config = dict(
    num_hidden_layers=8,
    hidden_size=160,
    n_experts=24,
    experts_per_token=1,
    d_expert=352,
    d_shared_expert=0,
    hidden_act='geglu',
    moe_layers=[0, 1, 2, 3, 4, 5, 6, 7],
    router_score='softmax',
    normalize_top_k=False,
    routed_scale=11.0,
    balance_loss=0.00235,
    balance_bias=True,
    router_cosine_scale=20.0,
    init_std_router=0.012,
    lr_router=0.00268,
    vocab_size=8192,
    norm='rmsnorm',
    norm_eps=1e-06,
    tie_word_embeddings=False,
    optimizer='muon',
    learning_rate=0.00779,
    beta1=0.93,
    max_grad_norm=2.0,
    batch_tokens=131072,
    max_seq_len=768,
    train_tokens=455600000,
    max_steps=3476,
    dataset='wikipedia_en',
)
Below are experts of layer 4 (counted from 0) of a mixture-of-experts language model. Rows are named router (the router's row for the expert), gate (a neuron's input weights, with its number), up (a neuron's input weights, with its number) and show model dimensions 0-159. Each number is 200 + 20 x the weight over its row's rms, rounded and kept within 0 to 999.
Before each expert's rows: a language model's description of what the expert responds to. This comes from a sample of Wikipedia text that the model never trained on.

# expert 21
Description: Closing parentheses, quotes, brackets and semicolons, mostly in tables, after dates or units like °F, and football position codes.
router,223,222,210,233,212,208,203,226,181,229,185,202,193,185,206,176,187,193,228,216,189,208,161,210,174,175,197,227,203,174,221,193,186,206,190,215,184,194,206,209,166,201,160,196,194,199,181,222,210,227,217,222,159,173,150,215,217,170,183,195,251,198,239,179,227,226,190,272,234,185,209,198,234,195,218,187,211,167,189,196,205,201,222,236,190,206,213,217,225,198,185,187,197,181,211,201,162,202,195,194,195,212,187,199,189,205,205,194,169,196,225,208,191,205,196,162,232,203,179,173,199,208,182,209,163,187,223,187,206,195,172,172,238,208,211,205,195,194,185,188,189,197,220,215,187,197,166,193,195,173,210,214,214,196,206,213,221,159,187,196
gate3,175,200,179,220,173,179,208,181,188,196,216,193,201,200,206,189,217,235,235,211,169,165,235,191,218,160,187,191,220,192,222,200,204,192,191,170,185,247,193,208,213,192,179,191,194,198,176,195,202,213,217,183,220,215,180,157,220,200,154,216,206,196,208,212,223,208,186,227,227,221,214,167,235,189,212,210,209,204,208,204,200,187,197,178,210,180,195,216,216,159,170,226,208,226,180,225,215,203,186,200,204,181,210,180,222,194,230,188,205,227,206,231,200,216,175,174,222,213,205,192,209,225,212,195,190,151,216,185,225,231,152,161,184,211,189,224,227,193,203,209,192,185,207,191,213,195,212,202,189,217,213,156,175,189,212,194,161,213,251,207
up3,188,208,208,191,209,177,210,218,212,215,192,200,202,235,212,187,211,162,266,209,196,139,223,209,218,181,157,196,210,209,200,191,222,202,198,189,194,219,193,220,225,231,195,192,192,198,159,240,191,185,187,224,222,222,184,212,237,203,209,194,216,181,219,195,176,204,222,217,174,224,219,200,216,174,190,204,196,224,192,210,220,208,196,206,194,174,188,218,157,230,209,204,194,205,190,202,209,180,208,183,182,174,212,244,197,190,229,204,201,233,210,190,218,206,222,181,223,193,188,200,178,190,176,219,184,191,210,172,204,211,172,210,206,191,228,193,189,205,214,165,170,182,155,193,182,186,202,209,227,218,211,178,198,243,254,186,216,218,179,227

# expert 12
Description: Second or final words of place, country and institution names, such as University of Pennsylvania, Los Angeles, United States, London.
router,172,209,201,210,194,191,217,213,206,220,228,192,188,214,207,188,179,203,272,218,209,205,213,201,176,167,188,213,202,175,202,209,184,187,207,212,216,207,168,218,201,204,159,187,184,207,171,217,212,197,185,215,173,168,172,208,214,172,214,191,248,193,228,163,167,216,164,225,212,226,201,198,201,195,223,165,206,180,190,180,206,223,204,236,179,161,192,200,213,196,217,208,209,172,191,209,171,231,217,163,199,211,185,200,205,221,221,203,179,177,216,215,197,203,194,157,209,163,179,192,212,185,211,200,194,202,205,216,212,230,198,213,265,235,216,195,191,195,196,175,206,185,233,188,180,186,199,217,182,183,167,215,227,208,200,199,222,206,182,180
gate3,243,206,190,169,210,220,208,163,210,247,244,237,201,213,205,206,216,211,185,197,181,230,208,183,210,194,243,153,200,220,207,161,181,186,205,187,194,233,206,255,183,178,208,215,172,200,210,199,225,173,207,194,209,199,212,242,187,221,193,205,154,205,181,208,210,203,207,182,159,177,177,187,162,190,190,246,199,201,210,203,180,232,176,189,163,196,198,195,204,184,193,202,214,189,189,218,214,209,155,177,190,204,198,197,227,189,193,171,215,188,214,182,191,211,204,201,200,191,200,204,180,169,193,184,215,207,162,212,191,205,224,187,207,213,207,193,188,212,186,228,212,206,190,188,176,204,230,201,236,218,183,153,177,203,193,195,197,195,226,181
up3,181,172,197,202,197,230,169,213,141,207,225,207,186,213,194,191,218,233,201,187,206,190,231,193,204,242,215,188,235,165,230,206,217,185,198,177,231,253,188,189,203,162,241,203,167,215,186,216,208,192,195,185,217,187,202,207,157,224,226,177,182,193,179,216,196,206,178,176,212,204,193,198,199,186,226,237,204,200,205,193,220,196,189,162,208,198,212,205,200,202,200,190,213,195,188,194,215,193,199,225,202,207,158,175,172,229,216,199,206,189,202,207,222,222,221,217,165,178,202,223,201,186,193,214,173,226,186,192,225,213,186,201,200,224,227,202,176,200,172,191,171,204,190,256,193,174,224,211,191,222,189,174,209,223,218,225,227,229,179,218

# expert 8
Description: Heading words and infobox field labels after line breaks, plus table pipes, such as Personal, History, Career, Height, Standard abbreviations.
router,205,147,199,211,222,176,186,231,168,210,200,186,223,184,184,189,239,217,206,171,178,186,206,207,236,213,195,190,209,207,204,185,201,196,203,195,232,231,204,198,214,200,144,184,216,228,211,192,210,217,208,182,226,232,195,183,183,217,167,215,206,195,218,192,201,217,182,181,193,206,190,204,206,201,234,232,204,214,191,207,197,163,205,230,174,189,185,201,208,210,167,204,225,195,243,183,199,189,205,184,198,230,204,197,215,231,201,125,193,178,182,195,189,215,145,215,178,198,185,183,213,208,216,208,199,144,179,203,215,216,154,224,220,207,202,186,191,212,195,184,214,242,179,198,202,200,196,198,180,221,213,205,185,194,188,181,228,186,218,186
gate7,213,216,196,191,209,168,223,186,207,196,181,198,189,226,186,194,213,159,190,186,199,216,227,189,212,167,198,212,181,258,200,172,198,203,181,166,173,217,230,199,236,209,174,197,200,192,181,180,201,168,182,199,246,234,231,222,195,192,201,183,164,174,178,228,231,218,199,182,249,208,202,216,216,191,178,214,217,178,230,164,168,175,187,167,220,224,205,212,203,216,191,193,169,199,233,201,201,213,208,169,217,213,176,183,230,192,193,164,201,209,214,236,204,199,176,199,185,220,210,217,238,205,213,190,203,222,178,177,210,198,161,188,202,185,217,192,195,177,195,202,195,201,163,214,190,206,210,198,212,208,229,210,204,215,181,231,225,179,185,206
up7,172,198,184,207,179,223,192,210,201,221,193,214,172,206,173,221,195,165,218,206,201,230,196,168,185,228,182,163,220,195,205,185,202,199,177,204,179,222,173,163,190,248,196,190,207,227,214,192,182,223,209,173,204,218,211,196,188,201,166,174,209,183,183,210,200,220,216,235,186,206,213,198,216,211,209,258,182,197,235,204,232,204,168,258,203,209,178,235,237,214,198,153,206,192,197,182,209,207,185,217,214,249,190,186,196,186,205,217,247,217,216,198,200,204,186,227,214,162,216,197,187,242,227,190,220,221,180,205,185,200,203,203,195,213,182,198,173,184,199,192,195,203,219,212,200,200,192,202,205,226,170,174,210,173,218,171,213,216,200,193